From a checkpoint of a small mixture-of-experts model trained on Wikipedia: 93.8M parameters, 4282 steps.
Below are experts of layer 4 (counted from 0) of a mixture-of-experts language model. Rows are named router (the router's row for the expert), gate (a neuron's input weights, with its number), up (a neuron's input weights, with its number), down (a neuron's output weights, with its number) and show model dimensions 192-255. Each number is 128 + 24 x the weight over its row's rms, rounded and kept within 0 to 255. Numbers have three digits each.
After each expert's rows: "comes before" lists some tokens at least twice as common just after its tokens as in all text; "mostly gets" lists some tokens that are sent to it at least half of the time. This comes from a sample of Wikipedia text that the model never trained on. Tokens count by the router's weight.

# expert 34
router:110150124150120096118119108101124127149137112102106119117151111143110155137079157138127084130133134095185128092201159119129148130101131142121136132145170185104110077136165137167082137113164115
gate0:138139113119131145105093145113099122163115130174134110145146121134123142162111148139149184077127130076164135094137113104147134112108101121122118150181103128128057102167148147176113174162175082
up0:129142119131132114165136164119148117092130130112143139160107178115096108133163132125106093108177101117125143115135147087098133103132056114131168119132141157125106153128161110143140117128139140
down0:125125138135126162088143109116156154099155137149130135131111134131130143120134098154185141151138119132124174134126140121141144160114105139140137132135146104129104134104196109174168146174149148
gate1:107089106057162139105157108133110109119078124116107123152123155144108138173085159137143122137135121128116142121122087175151123138115170108108127158160092129097109091122137129115157134133128104
up1:108151098119082130119082133148142156128139151142144153110166112141100129140127135148147132149157126114126096136162146100129104180159100157144104126108205143113201124143136144145094111143128115
down1:095120113127101105139142126147136159128109106130127185121116115133160129155133139108128139165122073145140135139122111149135144126093113091124085094138107130125115140144133099138122138144136130
gate2:129117106128118169119134099132117109130114096136165100124174133171127134089148102144124129140129176131124131133136088125124157142113142135080155111110077127120123130103124179143145112086123115
up2:136139123127113127140100150073170116148098120135108124127101124111151129120107110154125160138128125106113131064142100118170149179140130130107151106101149118170112158120145170125169149093157138
down2:099176109134105122131104106133137084149151164129112151099109119151147093109114116111112149119146116093113120147126120132135136153090134129125095121104109097083117133147128089131202184150168128
gate3:101139136128115107084135097117121110132125102120085128096160122120130102125128078127094115067196099135124128130131131141120071096115147125116124128110098156111148101116089136142129137097089130
up3:103127131152127130120106150152118158134169145121142132162110185121103131170145133125149151183102129129131152159146107139169121140107111125122113111095104109156118113111154127097130087139110186
down3:178148162144146152102147135131139128133088183123201139107068102034185167124098095144129130152140123159133128163102179130126132130103149104094166180130117118177115156082127074108142122141141170
comes before: "20", "19", "1", "0", "10", "2"
mostly gets: " ", "20", "19", " $", " effect", "_{"

# expert 5
router:137129145136158128128149143157100101073089102137154117154135168128136111148143111161176096099129138138151111171127121151128169142137110167188108141146125111116081156148107124143138104114149105
gate0:136134065138138132138114128115090131137127087118124117068163132109140121150114148167165077140155151154159112210133142152113145132156122127155110155130125106124046126111096129135120106120131119
up0:164106113154130108165129172108138122112128119128155143128093138080124116123119099123095161088119134119158100138116138130131079137144115123093168146144129116166093147115117102138122164146111111
down0:138128119150086130131153141114091132135147129201129134128099090187128101136142114119122118119156130134143103147129123146107125139124133170126107134088114132120141149169111146151105131160075096
gate1:127129167147118137127084090100117142111117134109151149093165149155118094134126091121129154136144140151138135101108127081131121153100072141139138097127127058107133119113156122117100116148130161
up1:137126135123109124129152158136142174125083119129131191108149126130103109146104130150111135115142113139120099130107099122125123144133169142099110146156127138098131129148142147129103060149103142
down1:119145086110167193131132090125115130109105132148150139138108124139119165186127119114096125128142130164156117126164127127083134130152100145147133142135108139118093125105137136093093138126159128
gate2:149124135152127103118100121112103091143138162172138091127104117140128127089121114113126103127182128137164110106155151105132120115115117124133134130105126130113156089133178100123095128126162140
up2:108117141133106140115114118132125121121143130094139108192134158166094131121114117132124139119128131110136104195099147117067144130135153132102093160126113134131149089097132138129125113126138137
down2:138095147161126152133146140137167089094098108105158114122080139111072189113146179127142130142145081153111169135149112094102119110101137132170143060141150103184096181139081113127105108123162121
gate3:121130128149190125120120119128147103137139093147105119119064140127109170146144139139142141122191153136113109079194134152117153132137123104148183120110116142111133147106117129127150104129113123
up3:171125112128142125092145145167128084137110114111116096148092143182126108157161124140191149089157121123140129202158135136165132128127123208150144122127161131120107108097123129161135184121151086
down3:132092142101134113131136125154112119157107127128160107119110128138144125140118164132133090135071146117148162174135154131138143118142138155127122176180082126177061148098126121122083136127176140
comes before: " ", " \"", " The", " —", " A", " D"
mostly gets: ":", "):", " including", " include", "=", " :"

# expert 43
router:107122132145170168096141107131080175164127107140139146128160118131116102102123124142123131088123158129180144139118124154130172175129135108141145137140117130133149155104155147143135115104148160
gate0:127118130169124153141115123120124103097155140172115134123151166152141124150129151121095121120164091157126134120112186096125135164144116142137134149156126136156139159117128129163142124114102124
up0:135077135060145132137098187096133129175118106120152135155191132126082136118139123109128152142149126149155115141104072150112087126111130077145123111140097140164118117089077152128132122148163130
down0:116108122125148101158107137126141119146137128132097122107096163118153122169112090113106148152163125129101150133139122120118109126102133139130130114124146138132117113109162134174178131128124114
gate1:137134122145142117150129155092123117125165152126131182084111138088105081168126150134118114120134126111139089157116126088113103148101165141114097129131132131130169134132131154128147091088154083
up1:086123121091131080122117099108114124162133158116129139144117093137108137125119102122118129046186134132100136147101094131145119095109145138140151142136114118134165143130122129125131130132126137
down1:135123127070122134077142104138111139121127117105106124103146075108123091099153087088156155128102127137109100141164166165092143116110128162115097124140105152077120131152153130079136115103119136
gate2:122154111143148143102132120117174130125155109150094110105124159177101120102146097101119160064129149149118147106101154158151164130108170119108127124120150160125152151129145178126120174116170120
up2:132138116136138090128126166122102183139105129137146171087102123136171133154129123145097123142105067123154129172181113125092139097175132171129126179153124098123158097110149064164160139127128121
down2:143166122157129147142117176097105104099110121157101129121134103168120079129140147122125142159100141110113124108123124134110158133178135112137132085098184129139142114128133133124126133121137102
gate3:123104128120124119182150135172094103167154125161125123145144137132107077129134118144113125118135161161164130122085112127101148096113092110105126117145086094081125102162148168102135078121131105
up3:146156125152127151123140141095112152167172139096108075110079134129127116119064134103125098170113142181175105111137172100150147115138144129088131121110155126154144102156157145127096149122151126
down3:130151154132154150159115137117114147046120144114151110122152126126105093139148133111115073129167130110139135118134106134140130111138070165140115136115167153149143101126111118079147105118101073
comes before: " |", ":", " of", " Party", " League", " for"
mostly gets: " Party", " League", " Team", " Cup", " President", " Award"

# expert 15
router:130162130115108106118162117140120078132113108142118135115126135122135160129084131162088085139095109122149166132177143138146156159087127180113120132129142160125100090163129125165108127087148131
gate0:123166116122163122154128110111137105142170118130144126141109120121120119175139129095120139065112183149126117121116121103095138120099132116183162118122137140102130121103168150115156157147127133
up0:154126126138104130088122123116157117121115125146143088121174136063117128167110159108175113159146099127078167146150131110160091143121127194159152115139130128080166143153128073090141138102113102
down0:117145119144121145179119128136105103138114153108156077135120155111149129124134178142150116130163110111136159165113128131099097098128134114130126086184096133107128137141161122145177144127163120
gate1:136124118119127138132155116117102137131123145072124112181139140148107130115146100111150132085114139101125132157158117125120137141155095129117125160121101106091115118113171156128134152139122125
up1:106155110110136130107164109187144128150139171134168175126151120147129080130171123073098119125115128125127161151143129128152139145158124126118093130134157127130199079092104112160129127096178137
down1:132124110150089129117156107132119118111169092125151109113080110163132124167138103141113106102106121116143136126184126134122102189104121110074147119116124121178171152205141108127109156137085104
gate2:172141129131109148120103140099105129141124113116128105106147126123117134123129178186168133164097130091114106141141098149129077136141108143120130103081094129174147118119141148127125151143130129
up2:158142080149139134176121149126129157057121144122141095191192131086151128112145119132122116122123151183185111144105135163112134121122120134139093134156121120084137101129123119125107139143143128
down2:109143105172131126146174133141130134129099138131110120151087133126092122109095107175106129127133122117122135129144121085127112158123189129049161125117144082125122111163130127148123140118119146
gate3:141117140121132116130132168155124135125126099152116082134103141160103115118122139115129134157140132099143109099136122134153081126130108131161157075126139093134137122138111137079131145128170171
up3:127118104148148127131115135081094109129151118143147162118108055147124128137166177156139124096101132123119140098110153133126117111127137115174134108155060121098150132110099123116148161128106118
down3:128101141124113118143147105135155129102103138124122101079105136103160152178117113120128129125130126109119119126122117161148139137125139122163125127108121133117150136086118129181083106137128113
comes before: "20", "19", "1", "2", "0", "18"
mostly gets: " ", " d", "–", " South", "up", "-d"

# expert 67
router:096161125134102115101154099129082168139105173163097118136152132155163141127120153110112112133134110129165087109132181096144127112111141165106137089186112080184116126123169134144128150057117148
gate0:133152116135148138091112126126135139155122124186145149133148187146094125128148085153124141114131141090156118093121122111150129158104076091136108122154126108113181139154130126170110111151113098
up0:148124091153153136204132089134124124108131115125112097187163131080131074112133114140151109128121099178080133103115141149143155144128182145170104137150112209133110163122177125149121129128117139
down0:112126137170143124088151182122080140140142129136089122120131117122120132167146152084108184162117123138128137143132151094137140117144121098127108131115109083151146129099156128112123146142117131
gate1:151128133121129155154129126153153147082118175124129190129127087187090117182107125163154118149160108120136094090133123069140160153126123157162125124113153108122118123130163102105102120143134135
up1:112136130116119123141127108126114136137146128140115134166155149161152110125157039120114131092141135129075093075108146119120118158148129120163108134132070091132115099144126162110167155093135067
down1:134130157130141113124087132154154166125112126124127135112083127135143118112133134128149121077097087143071120160139085134088177120135142155119131115157123114165126140083105085120117124120072123
gate2:138148085148110135122153131134110128143117132137146120089149139125146143145131131129124140147128127139065128125139132084086137180121152106148176155088127137124187100130090139173123127134122136
up2:131130135147133119152138144160060109106131107159136167128163174100146126113109133145137127091158134125122088150092130128129137141099085133143127116102130118161118120156103118111128145107130097
down2:108133193172121131124108150130163127048111133127164147091142163076159128166119159093101149144121106113092107117136119119130128100120071138131152103129125125133148132092127116121125118074136099
gate3:120134121128124146101108106074173101133127144154126127080108127110147124138131116096165139098157122123160142111103146100126097134123080119153079131138135123071083149136130130096133128120148102
up3:170124159115155092090151156142096122131110105122108133130122096161126164159120132128136131148128167129131156109133110151121132176153079115103094133125149107128107128115116091134099104139101094
down3:127163107119131071098148089137132129127125121139122084081115126143123135140143129150098083130111120157138134100146119110131096124124083167126129129114126126155158036170100148123109076129112124
comes before: "|", "-", " been", "=", " a", " to"
mostly gets: " had", " have", " has", " did", " no", " do"

# expert 49
router:136137124125097133103095127123104119117176111153113125123135152093125091168118117154090140162138143148157110147174146154101171122178143103165153114140149091134097173108119135136116113123152143
gate0:174136154103144147129130135129098121136132152088091143110122096145144152126157116169148167139141157116120134136111127150120087127119095110133103132124152130044130139147127127077164120125117155
up0:142073113072132119135068131102154105146135153127127122113114184090103105147134104119119075145116081139141111135086123106084136110142136095111153092123205092160132156128089135103155115147108147
down0:118143113122161124099134173125126130126067134117107154122138157132141186169162153134127123140113133096097130080124142143147141121150191086126129173171122119093097155127115119099080145142088127
gate1:102123096124115132126140144142157141136107114106116143127080123130124149093066144095147139120150127131101091115144144131125092124157125146127151119173163091131108158143089140134120142152090130
up1:139120140145138113125109126077096132193083125109180124126116133139117112152139135135115111110160110114177119094150102131128152148129131125160142139092141158092119133148110150080127145085167086
down1:093120115163094102139119107140148098121132080138127142134150156139125105118130170114139164158111131164131126129124170125146136130127102167168131160136092104077090114123163126082170151116134190
gate2:106093156130119150149142099123123129167119113108118160106127121121143162136145136132159130158123152134114128116104132139098108130099142137130121139056140145092129117150146155130073094122155083
up2:127116130126169133156146124115133127129142104132145177130132143101114095109123135136151173146134149135135146128080152138116138148070136143129193122108106157134093095124128137097108099126124128
down2:126153077111142123159089105156151125128079111099134182123103134149130204139118134126127129093126133099154154098125139141107120149192182150155181160127137141115100164140113118135147132108088135
gate3:127145115129125129124111123150123094097144138135113081166114103174150121134133133111202142085086134163127105135117120088116104132133096162173060120094063086143166134113128138123124112133180125
up3:095168109149128142130147171096138104121078114130143136087137109103148131095141119128094164183134095105123134132145132140107119167062144180138155110128172153105131094149126125112144117105148131
down3:142094143088101137120125122107103069103134151135123134154129118097119130134157186152121136071108137202121130177137111118111131106151107135132185106160184121121130121150117125131122169127148128
comes before: ":", " of", "\n", "'s", " JPL", "\n\n"
mostly gets: " name", " Party", " President", " Award", " Location", " Cup"

# expert 9
router:127142160140111141142120118135122140164139107161096098111135101154105092140102144124114132114159134089128094166171165138138118117147128155151122158134143123128085131146162132130113133103125106
gate0:133127146165154121126149131109126111147147119157118126097080094145117121166120105152180148123104121137131113082115104098095093165127101138129139103125161147143142174087102117127099092167148169
up0:130146090107082128172162116118121083132141105152118113122070131141125133103127143094155122115119164122131134156098130125128139124148153089111123141142121100125143106148131120143106165146122187
down0:105107118114160101121130178138098149126149120071132152079091163098101127119129069147086149134101124130125157118166104179093125123135141129126077128132156128156138122104125087140120123159140149
gate1:129117177121139192123115087110099131139116085188111128136165117150114127132152128128127127128137126106120132144153129119152113120156145149136112120152149183121137154131127160124128132132130128
up1:133094082148149143133108131125193104122091127187142112174121113099117118128107137116122076138083138114096105167121099084155125172124164141133128129119112158125121138119131184107092131122114129
down1:114104118152131122102127127139144105142089101196124144101119096105107133123141132111138144119112134175059137101125112094152134132100109116114124137118130114142147145152136130107104112153146129
gate2:144148094138133134105127137095175089126130128121142111132100140139109127124102141114092148118122086152128128113103131152096169107127149132126152146099108123139126134116168083128094109148090100
up2:161140082115141155106155166120125165172137127130131072141094140144111143112121123123101139094123102100139112119189124131120127129132137153162090144119124113129087129133138127120126097135114099
down2:126132119156177144118140086107141059130131127077082131131118125124090121165143104152144125086098123098110158179126124145157104149084129131122126123120151115125115114152122130109085122138157130
gate3:177092109135101152156130077102166108134129129158125142108137106148091134163113114060133136140162136172132155124165148104151120122159126104102105169151153142127160138138126104174132111085114128
up3:133129131161141086119136091160067149125138125140084161128118135118132105107107145138197114077122142103151115124121113131141100127111115128178151128166125173099116130139108126135111128200094138
down3:110120131100134166152125125135123094120158137128127128166127137130129156115132130098130116128162104179129133146146115070096157106075154151124125073134101101122108117155166157136165122129120129
comes before: " |", ".", "–", ",", "%", " |\n"
mostly gets: "4", "0", "3", "7", "2", "6"

# expert 19
router:166161092114126151115138142114103099139125127107125170151100125136120139156150137139109129104128171141135152129132130140094191130105131116136103140167130112113098112162148109140157087124160147
gate0:105134121099120142130139136144120113172139127147106139124137128105119128122131085106140147141130154157138106142143140091136129093113108143117114117132142130114143128113123130122160147124114092
up0:172111134140177100135114116121118100185146135089123139111126085121135128096123203101130206177115100142160148126100155119133133142108149162125144129095113092112128142115103117129111141144136100
down0:148141130149133129101095121166134141095108098087127122131092076122091142127154125132096144081088141139109156102123151102099122101125132129111138111146107115099079137137119118166094134133108125
gate1:114095122126113127129131114122109096166095110112108126202144078118134174137164131119114124132117175103133127128131118168118097153113103140103164120117151111125142142135128110141166127135157163
up1:165120103117152098100124185133144133119124116135123143083119153136146145154168101134114144161162080131131107124105056140158121135117159125104118122119129128126140120120122143163079100146151097
down1:147082135095152104117097122127103102142125153110113106075116111123147091102146115099137144159119151112158135126112130095138115121110127136173157147106121072091163182122137164141117142116114089
gate2:108077098180156143128086137141116174084139143134094141123155148136171102132125133136156128123125139112121116170137123137113132163129094124098201158161135176122143137154138153144119072134125118
up2:142157117166148117133134124090118155138142116163123134104171105088164105145142128125090147133108137115135161111095146135075167140150126099145088129170144138127173171093136137148140136108127127
down2:143158157180129126110175157134104156099128129134123126134164145110114120135160147142125102124122130111105112078152119148124149162148141097144058141109146151106177145163133120116174129095105149
gate3:154112153124123144089149087128124094142089130115122098121139146133125167146127112117143107131102114127150149133153135153127084137122142124117131131150083134122122140131093100187130110163138138
up3:110175107160171101096158117128118089109090139128095118157112073110149120112127131175175112063087125124156129120081150149104132174077151122123102128136091153106135131125126103136104125131121153
down3:131136122140138153131125148128156134046165128154124122130083137143097130158151150095099108122099076146126131073176087122132115147137127122143094165152107118135091133128129129128138159126144118
comes before: " the", " a", " his", " New", " their", " St"
mostly gets: " between", " from", " South", " at", " around", " within"

# expert 35
router:104083138122147128172141102146119107121112125103173114154126124134132124121093109126117141141148148103151108124178140133123132118140169145133141075133115118135107149142141108144090108130170144
gate0:126116143090145062140115092130130144118128127115093191136131165138126120114096116115123109102115146128135131075128135168094125121125120122146151132141167131118127105170151131133122149133073137
up0:148090118136107140116146129135177144130085103133120153111127095111119150084157168136154151151169133071106145131096096180084131154110126128102122122125122139183073157109117122127136090139113183
down0:101102085145131131100156194119163130133126123130126123129073106092144139109108128116137108136129155079121139125124106138143123116138133122108150140109126103108134122120197110114151119143164132
gate1:113134132108110164120123128083127119092164141151116111101138140137166140124097144121163127104096115149125077157117143155135099136147123142134170121139135141104136119133107106139130052086108162
up1:099163178122118145119101141104126134138109127136132130129171136160117161115120127090146142134101141084109143121128117134153130091115105162133140136172150091151100144130127090153145125110151179
down1:151139119114146115147082108165130152115117127105130132142150169138106098118137093152078129136158126167123129117107093129147107130101115110079131132102164087142144072180111089172126169121096120
gate2:101137149112135164118155082127110098104132154123070114133144093091152144116121054129141107097175095187139136141147193121140097145117092125093126113156118138104186088162125135130083143112175103
up2:142123109137144117133142169157131157125124115082132162132093107096145127125188144117146130143111105115109129151072143124119075118094145171105135068114124140136163105085136136115132123131155139
down2:097132125135136122153102140156097120185150144099113107133099143145148146088107130140073073120111138127143174133146107103150153157133147137064109132161152116126135146154136140094091126095123160
gate3:118158134143129116119093105126093130145147176113153123103127097084130087125088107135091122108160093141065111142158154117122128118171115161130117133120125117146132130165131121152188089132092089
up3:121120130117136130122118115144137111114164118133093125162128103130122134148136180130124092135105150124123118144104121084090150137170171181077159113140113142093115143113128128123134128146198138
down3:156136115145133114127136180132129166169125149151134088132126110147174096093160111143136137145133162110120138119119125124117084098137134175159117138116106164148163088121130126132132133090109092
comes before: " a", " in", " to", " the", " by", " as"
mostly gets: " was", " are", " been", " is", " used", " be"

# expert 42
router:097141131115146123174138122144119120120118135139128124159153130163132085132119135135126111122128146119159096143187172120118133115139106092088144168182126140119099113124120100140160151100134121
gate0:156130174099118169145147149114103121129132132149123120140129130129103114072155125111163119100135119097111140126115137132127107117139146116119148123063124106130127122107109096100091122118139125
up0:112094148129135121094147116147132110126145121093090121102125145113117136116143098099108089126140096091106136121155169125141090126112172126142165114117158171141166099139087116114172117126140111
down0:128189174119108150109128110128094176151145117152134171137134132111147118100132096116104145144144077152151150106125169131104090148113100134168145109101133149116153140113167114137156086119156123
gate1:095115090171130089128126109147122117135132125102156090107137117184107139117124140063117104123117128106166156112128136101146115122137140136124212096128094151112183088095127151151142133116158122
up1:082168175130128101108083128087121098156125082131111102098136083162139124126114129187159119126113132118160125102161172103125118148090116115163107155126108139081117131106085127147129106173163109
down1:159113128131118167111136139142115127099120146150068118140145120145118116125137165156211147151110138132132123153138123115133129152121132150103151131187166112128137102138180174160097095121154112
gate2:118112146144122118171144138128137124107137098114128111122138179110121140159154102141115123142129121154095173126109147150128127106123134119131109119130127151149148151127094115095142143141143126
up2:153131144144160123113135158114119154153138084134096135123158110170140098098127155123127168127129117103134111136159091191136103128127127179117099159127124130098107095137117134110107133118125122
down2:149124119134119104103172125103103136129088124115149150127129094118121147101167103136172122158112122113159134124094130181142089192093148123118163125122142152125160111125119123123112118111147171
gate3:107160119151154142139176067127125115102075136050106141110146107088135139114113121150146116160105110132141129138136135125130138128116107156142103138159128175079156074139102129130097123116158165
up3:104158112158185059148119125158148084121116098126123127129114125131143125109117149168131089131119131120129095099097135133147110144101116134166159165192130119108140124145121104102126116121111088
down3:133117107123107138152156102183125126138125095143108143137137115148128086122173160090171110130074115105130127115105165118095106152149116142089093138147120137141103142146139135150125160146128099
comes before: " |", ".", ",", "–", ";", " |\n"
mostly gets: " later", " then", " three", " before", " each", " year"

# expert 76
router:164123152135171112126146154133099122148159115128113142093142125090137102122117105124125118123155152133166093113168192153127177124172149133132125089158136152152127136154152111161120106060170135
gate0:118080098110108101146131119140141118113136150111149164135099186150109123142125149116162078152117117112141139146128104117155098173142110115156106172137140101138140105131145144126052095122111160
up0:119165128109166089124155125102133099163149135093127196123093124084120110124132114114137204132072132116157191144136119160097125184111138149181099123106163147116104130120128106127110158147117189
down0:149116115140147102145138080127119143113134104107143128182145109143136179164095116098142130101150148142172128160137114158129131124101140159122119133086124123127101115155105106123131107137125135
gate1:103160153070101191142127129122136193161123136137092142154171126146145147088173161146143196128113135089157145144106093117095129144150133140164123139125063127144118132131140128128127140185132129
up1:125175126096126123129120134111092178134110154154144122120126102106129126143145094108077116080061155141103061134140131171174105161126110135104132140110081121063112128117116123125153143123170114
down1:115171115119123133144129111125108139143140097105120137096088123117134086147122121126125124159125141083117112098104064126125106108173157146114071156124183099110134184192129126129094121131117144
gate2:153129161121115128132167097132152126117143143163166124116087163090128136128117109165124131132161144128144125117138074141126083139191131102123111150181139112100123125135153067169098098153117172
up2:124124093099115160125162126112134146145130113144118182134112146085145131143147135122088183134098094130157094155131093128081101180140121115131128137148134153112142128109106112142133113167091131
down2:162144129115104118149126126166161155099129137142097127120134116113084142129136154104147135166136084101167127155183176124098161162146137099094135155131137134117125105110132145130120121128142126
gate3:116178168115129144161176100111137154148146128128086169119114107144085118128097169116104145155156133153124150130085137126146139095137166133119104128115119099118126167112093120130120126109170196
up3:150106134131141137112130147138120183141121128157124131137102106126123127139076120118147127111133078170137092110128149145101145088123116156172172112118126156133092138114137106167096122117157146
down3:117169137133120158124128139166128144143118092084157124109148134114137108098167170119156168076108145125113136099118133104100103148177114165157129094111096148125137133140135158198138092139105049
comes before: " |", ",", "–", ".", ")\n", " |\n"
mostly gets: " years", " season", " career", "09", " century", " age"

# expert 78
router:173106156147177110114134159148110117114173131103145113152123128097142149144159109122114126123154140112181091120178150156123158114156145136153125085166126174153140162163140117104112123080163132
gate0:130134116101140154132154157145142117127114125126141097141165138119127168101139095164109099106130120117165136135206138120129128146092128181120108121080127156132132135121125125129175125110104113
up0:135085127130189100129129115150154089157081121106168127120102089116138135169145101147133108122121159120147133139153133117116138148132133152125076085149124199119156069128115120126145117109147116
down0:120143123125096110179118101127129117128131113141115171101148095125094111124162107111144177141135169137122133154150147152119109150171109131089124130127157084162134119130152126128127130131138123
gate1:108141125114112128087052146111126129150165117135139142131177156131172137107134185129132147114133168128107120108124133156131141117188162126098152067118135129130161108143149127099098128108133103
up1:119152119107121096115114075115162107121141135144173124137129089145128134138160078140137120078132133084123128165119090128148126130138135142149124150143193130138112114090143146082123203139129123
down1:117157145126096104102165127086086082204102112126087117140094153143160178108105101121136147142121128147121148135139129135149128085148160110118134109093080112108164169133128109174167115129102153
gate2:136163107134164140186135128155101120161104104194121094076109135113167155120124070169129130092155175140068082124107084118109145111129135166127154108123104127118086157128124130125141115124133116
up2:127131158120119121115133112086124126048158123135103112111129120132129122094150119166103166160154167141142144133127112125110158143143177137100147082090097117152146134101143119096118133152120136
down2:149124121119136099107158149140114159124165151082103100149159129123073128131094106142132112111083159145129152129118136117117147115123105154131129153124152134123164157096166118127138120148119145
gate3:096142159182128114133113140134124120098114105107097170121135138124169085140146123076139155146127131164124129190074097132105111148092155097117166118154113167132126127120080107098150125131144155
up3:108102151137142142131117101148084107084128135127152158085119127124147111122105155128114132125156124121115115138102121098132172124113133114082130123154150125130077112158126120101125171121093129
down3:136151177126134160145134095120118086165088137138131126116124145165130159142120144133139169134132121122111110090068149124104123169122137121140143130126135118119142118133121133132160107127107129
comes before: " |", ",", "–", ")\n", "\n", ")"
mostly gets: " China", " France", "08", "06", " Japan", " album"

# expert 11
router:107161130128119121127181125133114118123107139074102074126150140135149174132096157144104072153139129088118140145133114131118094138112122140099150108167158128132159119150126140142117112125154150
gate0:131150127131160123116139125141138133151121114097158125136115140078148144164124101142152152147145140135128159132153137133165115137177124135099144136059128141127117128116156121132118098166124105
up0:098142146103114157133160129136162089133068146118146128131106140108076127109140121114090123147130128086131124143140170127119134131141073125173134139177140120133125106153147095157111096141078156
down0:133140123147126117085119100111111153103136127076128119095159118132205153129130127158111122120125122098190119120140160125123132113161126140140151140132113127110180168094126152154145117152107112
gate1:154115113195135119151085108097128131108116118140110100137130143141159128104126180105128134165092152122121121118115126159160142125156143126135178129111122110114126139076111145138130118119128123
up1:113124141128083116129113096122129128133164126120150120121112164136101136151109117099138138126148109108140126114154142131150117158102073127125122134119110126100098130120074108180113136123120131
down1:109096160157106171144093152124078107162141134128188117137127124118150167101130124129127156092148181099117124125142098149116124133130142126124066146112119144153129114120085173119125128113085116
gate2:119118123108162125128075117099120140130113127103133105113103119125120127139154134126115135127086096153144118164123144147130126155120190059148117120101131153171097148119126176127113136119138126
up2:140096095115158073127104148090142118127128148141121118165165101122134122151124147144102153136123146132131137078098113108093141131109122125146099145138115125158111107140107142135158117115087094
down2:116122116137145138113127118112109124158104090139146109130134125131144135090131127132113142177132135172085134143106123163173135121133143149109154138159172116183117082140102113064157141125163161
gate3:128152133181127145141130154142115116126167108090127124123181125158142131126106106116136142046104105118173125125129172154090145120119135102124112164111127141115109146158097121152086107132150158
up3:131130154137134143129131135136112169131124117104127135082135148149126152111124110143103128097101122131092118114160139129100128120160137126097141173125163111098124122116132101123139095145116132
down3:102106129125100085150154116128147094132142112158140106143084156148132122119114086074133130140136120129114115131166147125160132144147124133131074110101110092118146133141109104151128106138127118
comes before: "20", "19", "1", "18", "2", "3"
mostly gets: " (", " ", "(", " [", " (\"", "(s"

# expert 65
router:147098124110147100105168151110125126116124142162121086158155133126113142093116137140096097140171139129149088139127153129141119146093123125097119085151125153125126125145182164134132095120177092
gate0:129137113139131112151124133143109140134130104119106123134116144157075068137089144153139105134121149140194156107129176151168085141126126126129060134089127107128136128156137123124128125142128127
up0:101199108138117108162113138153113122094142140089150141135145109144144087120127134132145157141112085147161121112112149126128138156091157143153100100137113114118161107134143121109144108089128117
down0:147125128151130114111137096098154129148054141129078175138117124110165152153139140123131147148101096116164136131124106188120129122127131113128094114126163129130120117130161081126121132157095128
gate1:159168134128123130112125094137143161122131114128129129154151133113116140134155112136144151108098152104097127121132140144158106109073185079152113134131106135136143156162133128123130148150095156
up1:080140148145113140113081118074138101120175124116127128090098128100159119122110117129123157097102133110101125125118114131112128127140123116151142122048131123107080113074130147143158119101133137
down1:150124147121127142137122129106086148106120134125139145150144124151136138119138124130144157104104132146117130108125132149167141112129125079185128137099125126130159102146100127112104140118107133
gate2:147135127079106129139179120153127144150098091115145132134149131162130155110132114115151145128146126129127116138115122130054131117146122139177127167112129133095145130121122189128121124126086117
up2:103159097121126122137125143132118147136151148113149169109145114148159103138142105116168103164132131129136130111146109081086131061123119120169046124131120104144129084160123097131121128110125138
down2:178093120118151106181150128155146072143131153119093097146108092164107164117145134115148127146093101103142130105117116162117130137146122142145109104156127136110131099127140123129129113130162144
gate3:124106121151103152126168141174129131122122085141130161128123150104167098132185151153142132127108111139124127140166086105139080127119116150113145126096178145104165156164096101125159135120108143
up3:106150104121100147128144130094137122143134092104139130156136104181200098089168127106127104112103117100142149147129096081129156115128127112131098106120113116116123128144177102140121170157110115
down3:152116099119136099154148103133167169104137090098162170122148069101134085089103126100163123152108125133130137156132188116134098125150144195171109113149141128140122127121122100182139104131122076
comes before: "|", "-", "==", "===", "The", "In"
mostly gets: ".\n\n", "\n\n", "==\n", " |\n\n", ".\n", "==\n\n"